python train.py --n_layer=17 --d_model=320 --n_experts=64 --experts_per_token=4 --d_expert=32 --d_shared_expert=192 --activation="swiglu" --moe_layers=[1, 2, 3, 4, 5, 6, 7, 8, 9, 10, 11, 12, 13, 14, 15, 16] --router_score="sigmoid" --normalize_top_k=true --routed_scale=1.0 --balance_loss=0.00439 --balance_bias=false --init_std_router=0.014 --lr_router=0.000887 --vocab_size=3433 --norm="rmsnorm" --norm_eps=1e-05 --tie_embeddings=false --optimizer="soap_variant" --lr=0.0022 --beta1=0.95 --beta2=0.95 --batch_tokens=32768 --seq_len=1024 --train_tokens=263900000 --steps=8054 --dataset="wikipedia_en"
Below are experts of layer 8 (counted from 0) of a mixture-of-experts language model. Rows are named router (the router's row for the expert), gate (a neuron's input weights, with its number), up (a neuron's input weights, with its number), down (a neuron's output weights, with its number) and show model dimensions 0-159. Each number is 128 + 32 x the weight over its row's rms, rounded and kept within 0 to 255. Numbers have three digits each.
After each expert's rows: a language model's description of what the expert responds to. This comes from a sample of Wikipedia text that the model never trained on.

# expert 41
router:107107142123155183113102069149097093125151127159125139175065187081168112190139129178048121141087159091189121130116175143130162104118151088132104091079113161107171173148137106104098147184091203130144175171096119212099133162093194158104143167119122133077129073109070115179120106113146125099116104051107124131130178143122120059105134182098093104080137105095115125121113156134115137183070180141122166105170139148183086134125132090146080127167063151134161125122149145137132141121109139
gate0:115157178099194108099126124107129128209159143158088156126092107098136148149135139127082158123168164076102094092081129124127164221116087137125159116127127117119155151148130141126141188066118092074178137146094095063137146127170131172088111128090087057095155095137092169165111116174157142099120138184130162148119130116118075160188131193135079141069151132136164101130172150134161095149070110197146130184084087126145121186108111127140088132156149149185126112177121188096172128095106112
up0:168150090119086094141111109149134133116090156128123111121190081163083197107195121087148100131132087119118122162117101136111137082132134107081162142156191120153111123121105098142150075178151097126095140077141159131131120140127137143099156122178114191105139094180202172125143158038152142131174103116134133126115073107173142176097133035131134091096122127137057099100117191104181142090189130115153134065135174117113137134140166165123109166088099071136133158125115067114093148117133147
down0:142133133071142139143134163158123125093122112131165157173094069152141119164144121167120169169135124111115171138132138073155071135116172119097122082096156122115157125143116154118162142137141144146174146121070153119108109171091171133153131108173154127120120072180183093106146121182129132168148142152118144085089150133192080170128159159079192139065125127113127131139144121145142126112132155119146179091103160151118140135197078073152130106111081081111136185124107153101121132152158111
gate1:139098138156128173111063131127120084115139165085156135169182154125170106217142178144084169118132136092166140098062108105087079200084112175125124122129130150164161146087174137132143133131108129067072173156153188159087136133107146145188104107101162137162125155127128116105162133141117154140124118139062170103095176143135135152134106143102196128122054115131077116120173157173130148133105111058131113165158168153125122115112131120155127147049139093140134141233144154104092177129129132
up1:146124145054169079129120132112118111143132084164122133119143115194103143092100132080115147183138126110098123129179144117118123148065190080161107110116138126079160135165116042140104158084114167091167170106156141114172069141130122058135205136123099133076123130187111169195181127160072163106133133138118170175095144168127184208150110120125137062129156156158107130089066135122147099171132146153105137177127151114097196072163137091150136148124129131135114122122143192099143131097133135
down1:149146139092093147159110138180133113113067181100117176126126123151079211154141132151085201137133145149124138160136136114138128169094139133130071133146112142123172117160097127191139166104116110126141123087124131129150177117174109138157079066096096160174181110126108104124172118133144128193090145144139061086125173141174152098108089150113183115114119177144115112091126085089141137166149158097179120106162061126140159177074143136103162199136145113150139133092153094107132142137086066
gate2:085176171184150101099101162120130139134104193191134104148107143134168141181120200152081122183125154131162160117054109112161175172125122107095203103148098156138091150119134140104118215133118084096143064159133085146106136128132182145182148171130189114097142127144119102113145136170120162074113122135102110074097113135132129118089133194179147135117102105096132108153124056142175119148087134114142144148136143152173109104107183128160125175078106130121145146159143150123077142167109163
up2:105124162169065144121161122162147156157120146134201087069131162127200132147130130127152131144150129152139155158141130125143144141106109179084123139174161139136112155175127131057110175162124181192143152137174105139117128162109121083175124127191129172118128156184193157135132151092152145128158057122139135064135158135145113104118133113101107132166143156115078145112115140147111143124141105162019185071127173112077131147100148133150127138050105125184101148103197082101140125156151073
down2:108092147098141144089071092142118142127143128110096133123129078108150108138127139126094130119134133188074031093153122202203161110140153137135069135070128134093131109156153037091152155170044101128121151129169139167103077118159137110162116128113107154117208147149123128130152125155172109114126088134074166137078143112168158130139115101101102139106123083139119201077183090083128145102110138131099117134137169157099104119138121213103154117168126086160140124109105123039142189098167175
gate3:162163146135103114074083212076099163170187108212137147101119118094103130100118129134168079137113158146132186124113102149141172151119099113136132100104144136121154140169124148048116128073182111178128155151187165115098156123042106124130100105118132140124104120112151108091117143167177162145104101150116200097162104121169192107197111106113123112131132149153114146116110146120124098159058072147071179131082161167163119107119090151105123156132144078205134132136101110197165132168132147
up3:148137111112071175070128066128151130152126154102108114182131138217120174140080185156105129084155103112082085187125158104054076117139094134131059112172144093119178128172088127133155172101124110152138113110122108121136170167159131070097120126147105153126107143112155066082138148135137134136139165150112136086142072108065099120098105139076160138141095119133112137190108108130132094146091125166143108201170179153110103158101112112135093160117153125176117174163067087162114126138115114
down3:115080152124107158137112136143203131160124129086118147161150141134113151143178158119165122086134114228123103110101098141105116047118161127139096136145136158107159143155147145126171137151137165113132193095128107152108148137121125120113145142134095139115142044085101181142182179148101130108145179175140158119171127158127143102080133140107157134135131174101052144146099112099117153120126149098116126120109161123127116150126112173172086161098123172150127087139155149119107114150081143
What it handles: Middle syllables of long words like supernova, secession, arrondissement, predecessor, co-developed, often the piece "ess", "ern" or "iss".

# expert 49
router:125116151130129097144130108183132110121125142103131125137157106135119143131091152134090049110154194150168157094116093102134118114093130154160147119061111199157115132110089133084184135149089119125135099136176172221146104200179154136127182156153139147142120124146103142125128146137177169123133133111123118143101093112135091086127181145097165041145161088152110093164164159126137157141086122079095143156123130112137129139084143101191116186115151096158201079088143079083060106111074163
gate1:090175162135083107097108091134105170149203145200117153192111163182109139131153149207123107127114197160133199115153131118108071185103169108137147092131119157179123143150080112116156105138106134128103146156226128110105157099094114127158156193086170105090124070167134147088148127196096140140094052139121195113118145128131150126109124158113127185138190120124106113113145115118100045160126062085100129156197119100192138113135119121129090098105110125182123128110166164214093189142163170
up1:110116129102160186153108178119155122096073138117171094059113118154148146133077150177148078079146161157156137132116099142139122183106189159119073131084114101111145126120151085079125160136093149129135133141125215163133115123073159098120106112098117110137124119157117096101123139107163135162094142187105099174136068170126132102099163135110145102138178115113119087132120108112013157100088136161167176170139082127098139125106143080104114057099125099090162137136091126078146165172114115
down1:191127145169118110114108134125128152091155182105153087172068113103134132135122136155151119131119153155131128141089092148053103121115186141171111040070157111144150132100147213149129142109115103173145128136119147143129156110143049127107129093228100159121120095162120161146128175118109162086168149091150130082110136152096146089154122129113124124195168117159107092123178113151119153106145152157118062071138142147101137146149172183141108107171165117105156129116111084169140104174150128
gate2:090106132159158089125138120124159189133124129134149191128142129097164113117124122138143137095104110097100092092147124110087147085160129116152141160178186124075141165155159123164196251116183127123195100155115161039144118140121153089157056172105123121129062123193167197165143135110133182125183158192095137109123078102142074222208109152116064101064151123094157190114134144165102157096160121109157118132140116114122112115091131147133168156118194132171142077116122153133130126174142186
up2:103108115163139138137084090127116135158133133159105157077091176077123152160135150059124153131145115080158130112156119131132148255097182165110128125172113177119056136140148152184184108144146123136079132194169145090106083078179116159113151157148117073089070159122067141108143094143064126122131150116131141113091123105198134142142138117152101187155105121085144092097068098131153134099192141122144154143174102126099163139137144114162152106152078136096075101140167197155133170130136127
down2:104110129154161126119119104132105180139138139153095108134095131134178125126196109151145123133105122123091150136117170076123146068089140150131130143144121176090150167148188189103121126144159128113105150145155071093121160055097199066128131178134074129092061170152104128148150121103105145051123125125123087139128202112142137134164131150140143102098138174099118143143160117210066156151059137106151202166125096125127167161152124141141088147117179160139184110116145113173172203122150066
gate3:045042145141055165139112075126171105162128111171142065221062128153138201127116120113089095196124140073145135120085132149144134135082094089122118070112110117100124174138137133119138131106092132100121154137139150071113127128173127130124155142090129119129117145125055068159171141139137114125067084128126140162167141090135134099103166160101111201109066078105143082129153124138232113159078137063155131170136151089171136139125147139130182157148145134176173155142112199099101125148097163
up3:067116135144081122158163139164168139128123121113121103120137152160112173115107148126095122127169145139197128122144105119213076135128129155124072125117100198144138122152144145076164100108125136105106169130092172108139180130148119038140162139148103153130116119139114148131146113101225118133154068157160151178134129094149070071168101155097097104140113164165136159093072088120122147114117100091132118167129139188176150115148153139140148130169125094138136145105122108097137152155129127
down3:094095147153051106182095160135185119144108149175157123177102119143124093112129086157158158163073121165139127107141128112081159169127222123170108091143150172144133110174113121068131158159170128111032084119107139106103195066108106086098148114183091144110100170191135144097182068156135080157122107163095125123171091020179149087128108120046105073155118120170126125142168144128091127130102139138052069185118102163124124100127113125124193138137135142175156133112081112093130131145143139
gate4:130130095123184101099111111085080082142150149143178114159107110105165083117170109119181075132078155048084184083131147190107175137159125103122099144145097072165079138080097152182136112122119107081150101119143196157110119120125148131122140173145125104096127119150124146073141142132124159118088128075116145133094110111124120112062146118103165150158149124113166116145116117178155166210143123100096103105148133148100060164111136192120093134106109023189137127153144121115184119166082142
up4:160105074125238139137070102152167183115167141118150105182158115111127180113101078106136165159077129069132087139113115146136127168091059135107111103171181104111174189124141107127141177027118133074130088137065095121200113068106138105150199206097150159137087135182136120120160173075149153091116104103100139123140125099121124098148155155159103143087074146128109131099153116135104128031106135150095111100127081200161099099167142180122129102128100139098146109162128138129110132120119157
down4:137116103111158185171188124108164122134178103095096117103157158154111142148133133099127121107126160137166109132139149143104056125164113114151144143117141091151221115181125167114129144117151140120109107140101149106133135133161185143115061146142138037149149161100110121156095150116125145153127135144101115130119127174108123139125109102131141162051118118187138080130126122121109148150178054079172153191110115115132168154122192118196124155141177105090115087054169126176146102133115155
What it handles: Finite verbs like is, has, became; table pipes starting rows; and "=" opening article title headings.

# expert 21
router:132089152128112107177083131184138068129119163119169142148152159144105129162079141103140060143153132169128170136172119152112066081093122181165177111085135189203132124173141129132190131171171127128118149138142085161137168164067202107146155130143154106129194091139157080119149110122155151114128114157130127093083122134153098104116179148099074106153181083139062116097163134151126094151082115106055118178187170089145107110111185126168144155109129093138114169104142130166093083115152168
gate1:172139138077098077101093200098098134092091126155104220067098194153087061085109104172149132115196089157045120072138164110147136128115139147140131127090080100131090115158145150137129134089116134152108137156146117163105155135143144140132122100097093140128135173109050082135127153096078145101106084069134155128125149054116140137171125065174130196133158133093123138118148127116134173089119135087068123146217127109161118111107160132173145135116101122108092148143160192165137111089148124
up1:172122094091105097133141096134124153147129098129150155123114169187145084147121166173146145131128155120061153130144164148075103114089155103127078122109116114119186095152020151107171103124127139165155157116060109126103137139087145145084144104123102132123089084115124101130116093164045078166118131161152074158196161215136145064102112129140085183164142131136086129129094131107132103105148189166079154108142107114100112135072078090134167117108123125174124102102166083109083153163036143
down1:107130163123160088156102121143184107105105058122166145139168127143110151153136127135129086104093133150107145118122155144151224142081171136143102075102175159118123119169125130127139155134136095155149158161066146121123155149116131059138154168169114076100117191205150146036169123153127150113125133122159148136146153099072141134122110131152168155198112009089034120120158100151129164135132136102073162177168111162136105086133121148118191025082129155167190120115116111110169125136156176
gate2:054116094128125102129119145115160142108157122094095115177138142082167122158145155073128106142099074139069151141113170081119126134111085125113080120147078184154174125176132138211091128136088140070105115111122054166107106090102190086129143171156081169072149143136095140193147140105138154066087109085056174133110103116123180127174084106128133133125120136085166105126102113116122130156129091143136121169184065158148136122106100135150118114084201098079146173139171143201183158121121131
up2:121123137115161154138114124109176161147123134144082107148156132120096148101141109109135104145121149076094117071098139162118161111106173091106078100136160116055140105140140142146157121172109096124131087102123034120095097109192133177115156183104086116106084106106129188174139155113138112092151160140152117165133059138153127075177160145099180129111092148106157117138089116133136199124118144087158141120086073041083110091254123151152162085128185092094140126151063160106131138122078149
down2:120142124129142159133154100107103123087091126111105108105209128135110174147122203086102147207140161081078163143128178111212117148120109112116117121089087127116191115089119067101131170108120141080118100150110129124091142093109144129112133142131118124181130089123088149162106108053171125103042185137129089130082059144182126102160125093087104195082093150168124161156118165124119120092150156125171082141221098124107134151130204121141107082118152081146074116131140081111111127081118139
gate3:103055179097086126155075161103117095129068131174132079141184194081083156058099097103129105172032141045109123093139115221132059137077102146141159124098117111127155131155194143147044119150156152140120103141113091115085143144085188106188063110160131130113122141160142079082139127109112154137142137085115185172064165085120064084144149154155140106154140105081068115110127140154117146126145107140140122120222118120142130080068138164137112102106144087123116154129182146182092095112140151
up3:191158170138222117138166123096132116157147160112073138147129145070130166176188143155111137139179149157121156114138171150127178117138217083066141095127123158129103194131066118118095130168070123105164115159175100087157120085192133123047158130070201134111109143182090181088142153147123131135142073094121151122093128111103161154074128115095076066087118124122122120162136100098116152100134145116122089068103153107156096157146149163126152177136123078222125074124111146076135203156135133
down3:150115057119160143097158153151097108156144161117090118126185102122177070085139141157117135147165139148077084106134107069110129136131174091079191056146113144142113188133106140089130067165126155151137113142078126099114142150155142099135123113093123141087139100183123111122141133109143187173105140132138152132116135121095149129114143112141109110144150109182065149194114100115117094109154142184142141063122098109114085129144091093120166129103124150144164139191098169134150131150075137
gate4:156156134191069180116137167133177070146071168152137109092142121055125156197111116123109064108147155180143122124157158133147114139118160152081143103111174113154160087118134109165092177144139138148116179096135180157117148154107214131149096122059136147111159128145144154137143149112102149151091117103118131082124159172109107118079162161144117121159189108111051115126131175151134087088133145124077161182120117192163125080071196156142156188093178096192093068133194145105160091114174151
up4:091160130086170151075149100057147148112155101184158112128080119118182145177135139179110219108083162103102223182133129134138136135129115118164084077135117103117125131090114126101119115049138179123130186179102124122102140106121075122119104144118132083110149129127119168218153152120122118155082178205124102097161184140068127106050109163175115163164146106101165094133152204160149119135108221084143115135149125153164118114123132090118137151121135119176196133166099124112092129118128136
down4:105148098074134134149113059125171173093134078114167108127166122108177057168141063086157088098083089080138065149127094112063097109143135156096103111163140129051092167125080090126145184157115080165142136157119145132105121095121106077105148102176126197132110036119180168116077124136072151098143168129111118156154109186090106067082062132127117132127101153142126120169111143136191080153170170143156133082121160118169116094133131109126141139166110166088187188132154121092153150211108088
What it handles: The article the/The, often opening a paragraph or after a preposition, plus a/an, colons in lists and table bars.

# expert 60
router:125064132077158167156135082143175117138093141186180116179110137152116114143139071116095105150104172149083166155143099163110101150120146117065145037107153149121169135069136120137143141155143198094155164170088147164096141191121178151133114174132166139106183126143149139169147159140132158129101119138112138144123106136106098127114182153133075070133128128067063143168125111181115098125143181079134203139143119147107080086118174110150096131086086107133154150202144166125142127151135117
gate0:106041148137116082092082116118086096134104121109096152118159151071141127167133162099084136071149107114111130092105222154129146129124116102143130152102104122171182200099176154177136125124113134109108118109172137085096133079081101109151155091130028167135048127139127163135093060128167133110117116141118168116158155071075115127131098126165165130131119097113127062067111199144130131122114136157110083151160112154200141118143130141112096121125124153099162187111136129151135234090112150
up0:129202120156098098113109128169099112127211170097141136075067144130160127177129176144125108132121148145197127101111152151125193129116116182143138070098148151106124163133094145087140148116129095154144138160145104105097184122118154118154148136108093157119170168135080120105176144103140163138109125129086103118162133169156175110121160172142156139121134080130112085147171166134179088134077092143095120194147144124164120105048155190168160146205165145182157093129150143111093122129114164
down0:193165088093163130197149106103209151167105141164109100172091107164082085124175044119117117140114142148132168209176086149113118106144137134128110155088073194142118130092089162124150134168200107099124124180113139119066163147135161113093105153108132104110146107148161126146174125136126126127124165144167143163126093178168134141102155131112050088115123221099106135178141106116119112160172145107110107158132181143065097061090146133130112067131078072164161147147111149174154115118110091
gate1:110112151151145058112128102170141052160086160129122145170122095101121155126157149077085139093116125105153125131108154138083126076138112109115179093141183082159192135074154158186141181133045078074145141052133078175081158182123191169124124153078091171118063109142111123082134156156157116137141103158085115090150165128144197065134127144108153163142075102075113128122156161110151079149100154181111046141163129164140119136096133162145124132106114158110123143177155112094111112136120166
up1:071120133115153084146072164129154066101137120146100141156089098058129105128178099060105196132147106125045165131171172128156090045127148069114172087090081111167092120108167107160097134156120177154142162120130120139140095183086091232179149118156097118144140098061139155205090124096136151167123119119143124102126123110123160106132114127079189040165136129079130116117136137134122082165164150127127147077164147123126129109170109077122066093109113208163119115173159113145143183135154120
down1:118087153123101164122111152086068100089174145147060112094114183161157106127110170153107137161153123119194126103090095133157107145145076182155124131160119091191120160087158084169167134106103094111167122137114078116134149167118130111138151171146144116093147171132111088123135093122103150160101131146147139100128116153105146065156151129144092118112156201081142108122091138128107141091156126101170170114170071139076105122086156154141138097063125103127086093147123131130090170103101089
gate2:145138124159078140103124110178137124133099147089211159131133116112169159151151157139088060149150173130145102125092104093094134129099090156136124092118209097064160150117103142090163155084140121097168132139162118115116167137136172076177163132085102199173105159162055073125170133136125178170126135146074125097145154111117138121109134153089119116083119084114096087173159145150191115110109091140122155194110093117179131074106147178167148131119141146136170159142169107137072135179144184
up2:170179117069144150146175143097144179158147099186121132139110156178095105092117049079159126125119081086144130159179104141155162189165118142141103118156150066110159096134124139118109093110106134120103111153096124186108097168178123117135097066104156160123123112154117119117071112145106112106166134095155133153145088135139115180133119094168150074119128183136183167118122090063148168134172130110156143119108139165084114138145145088114108120095109065085078156104086120124181142126124085
down2:149139167118108100149146151137152161141111151147116076132161103153110140136171044178133112131199146147109166175152135146124164106099107147087170159086122164113124156140123133102125119122154085091129136134080124132104154141132125080078138109143144150138142159246133150088171198149118114103165117171056144131096163097148100125115141137160166130143083103137099159145172106154128136173133159146113061160073155168116090024095130122127135172057121086112118111148169158088172110151155112
gate3:183157210174042113095156113118120134116077158114113177133150128122156156126118134181081081123135175120106143129126179130172137116122110147115130129116199155131135145118152122140174115104167127124080170153167065071096128113092167099138200155101072206175167178127117149086172159126156171154155041106127130059128100106083107126161090108110104103148143086135093092153151147159091149104082144103125130160089084169195113095130160176155141177145169121164142102148126124148088177167122165
up3:119116165158117120156136131149157093124080157113177140141128114130187090169138110101092152125140128147157159137110210139078175188116132119121147099061157123152149167111105149122143119169071173138096155081173100111084161203101137116128145115102046102117121098121109142143104130176137129193090080155082108089181175147108144089045121212119115086127111097093060120091177185135136085160093138176118128140114137105156110128155142155149148149185110174149116137105153050123107122124128153
down3:105118122155102125138158073120082120140113106119127070184135133094117155115204113148166099113147166139122073144162100066064147113131093162160144160138129088105108143161060153122105125143121135090168152128109140116128109152097053096133110139087171129174151119125131139093136113166151101153132109130133185084115139094181139167100107094034135140122161235180178149130106119140165114110144094084176145045117147070163051158117149166045170184102123119118142097079134097132094125080139078
What it handles: Single capital letter starting a proper noun, often in lists or tables, such as B in Boris, Bulgaria, S in Saxon.

# expert 16
router:142100114153135083096105118158073065105102190100121141086158126106190095141068150165102137084142161188121176156106145167085145115136092062085161133112105180102184185079062089122135165148147134070138153163093142141170109117128142156096168162087112156101166121149137150137162127095133181144081182120116114157093150090124131127133129156089090148110124109091132080169142106147128143136140124137133129164083167097129135146105146146148138091153189108099120093205174168158136127196101147
gate0:115129110115101115120127144141125132170157139113192154134125131140171134115135109161138119089131166118146084127114181137126219161158133093155146083125188127091133147134176139130123071095066117071159168156105110128123169108153143118118098130126111157173122110116140162127124156068119114193157161056128177175131162159086101121184118132107126124200114115114119126174152081182111159206133135120104118168060137076150130133121102192107173128133158137112110041155121110179127115169097128
up0:108045126153138170125104132113105136122104125072117131145136077121102139157088116153101131092057095106141148134100073080111108133128188128077127162151176103080110138104143126112122232128133172112154109090074147051165136101194098129123151129174121105163112153118130106156116152166113109115136172128108157140143137116093125119156074131123116144098131103130160198147128125150121135116168211154136116105080071174096114136173115113120121128155154128093177127149110172147156163154120135
down0:148147184141150114118037188104139114118113187127092148122144129120147106137132161111181120175167070143163076120102158130181075126103139105096128095174147194100129133102065094124178131110081096124178107096185128054098137105112098160164157114144123116104139106109112115134123131118089154106072154126141162194090100117110158097133154111085158130124089158148083173165081149075133175110238116082158086098139145079086123181096133147128140152113100090142159119152135144131161173107082094
gate1:132120134103115127134059116118156127126163101103093145174095167074111077161136171120141099112137098095157146146149171126118135085136113093117190128157114145143097157041141114122225184051145193102141205137123172094083160093141100127144129131128109177111144053151141173110122114085097087134142151170142156138102165118136116162182126126103150096088189137107167134073088102114120140137146163154098119072153117113110131144080163126141101111112227135152121131057126186107085143136122143
up1:158157088195107048088140162110108137067111148152088150092095088149135172146101095173167076101130136166040077104092135112147146135131137097109103152112092093077123141119097215127108140157093127166150094148152143116174153158084130175116181135120140174106101142137131113039112130122119095133145081121114129113169085114172117097165143094168137116185139141155109119164145184115052155076115058102148139082123100089097092117169148136136126085153152082135150121064125079089122133068153140
down1:159087097092155124087072116109113139175197139118099091122151138100125186106129170120100106151135145187127175105111156097119174142145175123120129168187106096114128147127121125135129167142086156173202149153138112132107175122077130151160141135099095177119124113110022115171118154101051119153129111151199105149117137115076165169111092110127118145135107141091151161159130128136146178103156102132070172097135095077152123124159148094107104077202096106106042079111132181137114121110101120
gate2:184120111164112169107136089160114128149188095107159177189088085144175085117097144128129143125148111132101165148084100135086129085129051115149143145131149174140098124154153166084181143132173125132145199098149149133138109091103103143101093140089114146126127127199140106087152126127094160178147138180123087062148173120155154185100129091055111128079099117125117170093078118132194165102090119129061133103187118051211088111107138193151164145111129134136128106163162097173106166157159106
up2:099181135143130125112168130098145183101136119117158126099066153121097192116150077121142111184118145106145131138134111076115078131102114171156200136096169136104164108133124118126105097083224150175112150104144200132107102142148128147103122155101132207198137161118114116140105179166166102138004130104140102127111101202071163089089140103151069117154111134119122166067150119194089079122105135116132101104113102179115165096165133106092125179137085096118135195105094156122139102156084130
down2:106121138183104131066161102128188141108124144150131035137141106160102159122189081080180111161123163143132092132128140125109134090070107125098142110113159122168140129179180054139128146141201106200106136109117173141130180201153158145105112145171091118132103120109180154093135123144131140075103132105072166063102076093139197145073138158143145112173157095091149148155164101125094100116065088126112126090145089225066134140154103122155112112128150159134135142082098103093132081137173143
gate3:129119133137119114107103134095153140161109168136136181211096214134129140194114156094130138100134132057155142141119089158148130127122176138104114151095109153139189135122161153149248146088106130114125146171127087108121105146123132069166105130134115140191124116236134134096112161098097163163113157211140145117076182158123111166153160118138079140095120119130097106108138106186171133161152162169169104187137132158105178149119127185121141161129184112134144153175128151116082130139092141
up3:079103105130133153136144114095185146159132114108126113195117131117088068138125104092147132145113144099208168130158115123128124188073139120098120103117105136149147121163105122125110159065126149146161095114055069125194119125124161169184166164152123105138161138178139100134151195186134154121105084083136117149014097186166112102142164190160118153144133137101172140120151103141113120173182143138155076096157111122129129079119161145159139096120153115169148148105179132131170122165114128
down3:132060100085154157069119138124093150124118096104166124135164110089150143073114171107113148088114097131122166128177135182139123128135094145180157083155152163158104165166053108114145174074121066163166167179120120087142139127177109135176143104112172081116076131152114151153171192151131170139041119189106160133138170136147096147105121116125128175119093088155150196154133103127151148131090128117158098132192148133163056106104160130166169201136141081104200097135058201124171136180110148
What it handles: Word continuations after short onsets like h, st, sc, as in hoped, stop, scientific, hours, plus common adjectives like new, final.

# expert 26
router:072054142069133125194084120117105061161130126103098131175073188168116123191108129122078103103171141143170143152124095155095112075112166180114113087099103177070114093077130127163126121104079153108124208131145112115085153206175157169134208177154122171102100199117075179113149117166119122149126093128116110138159157127178163115126120129097138146105137089098088061114135081163150122135086154123127161111129071157113139109135149080179081131204065130128128134106127141112112145123171151
gate0:102087115108125142103066095115081168124120157114135127102127095108172150175145155143110174097141119110145124090114096055132153195073144150165158164135160163151179158105141170144139117122155166112174080148138137065134121108166110127152109133137075128143075129180136188190110105097123177110107138168138121111152177112153193120246090104131099112109202117109133108118115161152061131094093149195195175152066142181156111114140135114127125123133100140127147110123129175163076160122111156
up0:102157140155114157144132150171146080076045161121128091117107165147117157190125154102105153139131139068074109048123192124104163101081125167127159143162060093139161140099168049136109102119139086140130126140112076162131107153128119185168107148144119118177133054070039112122093112124142097128134225148126087161089119100105119111079142123110111096169136143119137107095147117144132122107080146095121126084154083041131166129120120140113144142096127126151080144148148097113111073127126095
down0:154134109143109108115149188124174082116132196127097106158135176126044123155151171108053111151131125105146120169173137209115136162111096125155111030118130133088117084137165114050125094139147145114073120079101122072098044105133146145134071115125119184106127135087150063152054177135130176122121142117114133117101094159128146176108096118140139146117163161130087114078112156159155176147110161103106104092081082096088103106132121143191105162121109169104118166148134129077148129137110168
gate1:131143108097149135136072105101164099107157119111134149170113125115187104147162104153115119121047143132087100126040114121107186063119119151160150143090120127166150139104061108111102105133209146103167087172097118106061123163132123145124138166161140183171108158165128152082138143102130149130159191103129104125120135088110241125099128161112177120137093112113126183138166168147085073103135147150147109116116150151132083115175152162126180149148192178065132092159113076117085033146171162
up1:099086102190116145141112078092093156100130119089148116126083146152130129123079191169113184114147132080120132136123101147100172169105087085114082107150120089116071161132153154104134117123067059121100175103072191098130063152151119176078097115098156116170090167065156095244120112156133102105091132124147156143187161111116070097127131129127078072109089128100173093143086100120172148104123084109113138120136088150138129112124094128094106082143103109098125189132070153091186212135157118
down1:120154171151158155078136123098175080210137223182120130115118164106134111127185115087134075116131143124121178105082140055123126164127101162120129102215134096115109124107131140145154069139119152110071165138197167107132131146124120120130151085169107131087147106096182100146148106137163111095094130119134175123121090151129190057141157187135173170113190055113079088126161118182108115214184106070133193102122109121142101109134095156132156112138130154154184160159074155127166117146096154
gate2:111131207075168166114166122177129156201044162185128100168139145157139092182067110100117129096141163156096155093096144129095076131156147154126139070160122104117138142152125138146120087146164089124172086142101079105131092116102118081087102135104154082118144105144136140108139132144102126183090075110111107083076137135105167042126153156128084134076091151114100107198190166124138073132104108099120094124128124193171129075150103126129031153084124141118177118146098114158124147118088133
up2:182144156131123077152107033137143135118100192108165171119133103190125178129109112114113120099067168139109129152091080180114163145122109145110120137125189156099161147209107143083198110157160129131156083175098157152180075173105201064120157147106109172104141201183123140143160112105187163142108148111104114142115090076105124209193123143100073130104115118119112156122139125196134113148123128103136131143159126096142101101077174127166192160113136068076103110135143118122069093131115152
down2:080165116083089169150119135159116149140154099085138175108105108130153088117134108126109064130155129121154173157081093148048106098152148138085158151099105181113154106113172172124123159140152114176201102144102084111177083111122127076114178255173160141075150115115058150142194125150162128140126084101164111102148103134160081178161077137032096102131147119099150067135109090106115131113154081156095096130138091118089123123027136075226106150189111143122090077080160153128128160133170141
gate3:065161156094116160106146158108167138143087138178142108153110101161111147150077164148102146129143154147116155134131123170120048114162072131152186082076124117137152146115131174106141086086090148130104156105166134082111116141144150133160069150037208099149174148178193120131129129058085130136111155167117131143084155118107176106104130143180053074130178103120084118120132179129131130155127159162190101118158147094128121088123120128116123179123162109135136160130140155146112164122173143
up3:175079098111174053112132187133110146105138124146100148079148155054160147081156117147157076100138128094092138118078157170073129099144116114114180138123139161121118134079087122158149162172108092082081131185108082091157156136115149075101147161161110148123120199134092180054151120128088093146190139090114155107121094080142085125118111105226103155125151101160101175130151091149098167123105093141107142185144085190163136121127137143146170158173130090125126090157160136104113099145130118
down3:157179111201137110098123116134113097100052152146092094092119123057154185105092136109168088144149183102114087170135175184170131111200099138131156089110133090124146090115117099135130095129129220095153161097155173140161126119119060112059140128137183141111164091148156165097129093129149145130111162120150134126075146175100130137112127144152132107119114189169183075161167124041094150116104152183120110199141113150214075114147117107125105179172137097134171117138088088192128152133151178
What it handles: The word of after a place or institution noun, as in town of, capitol of, Service of, plus in, colons, commas and table pipes.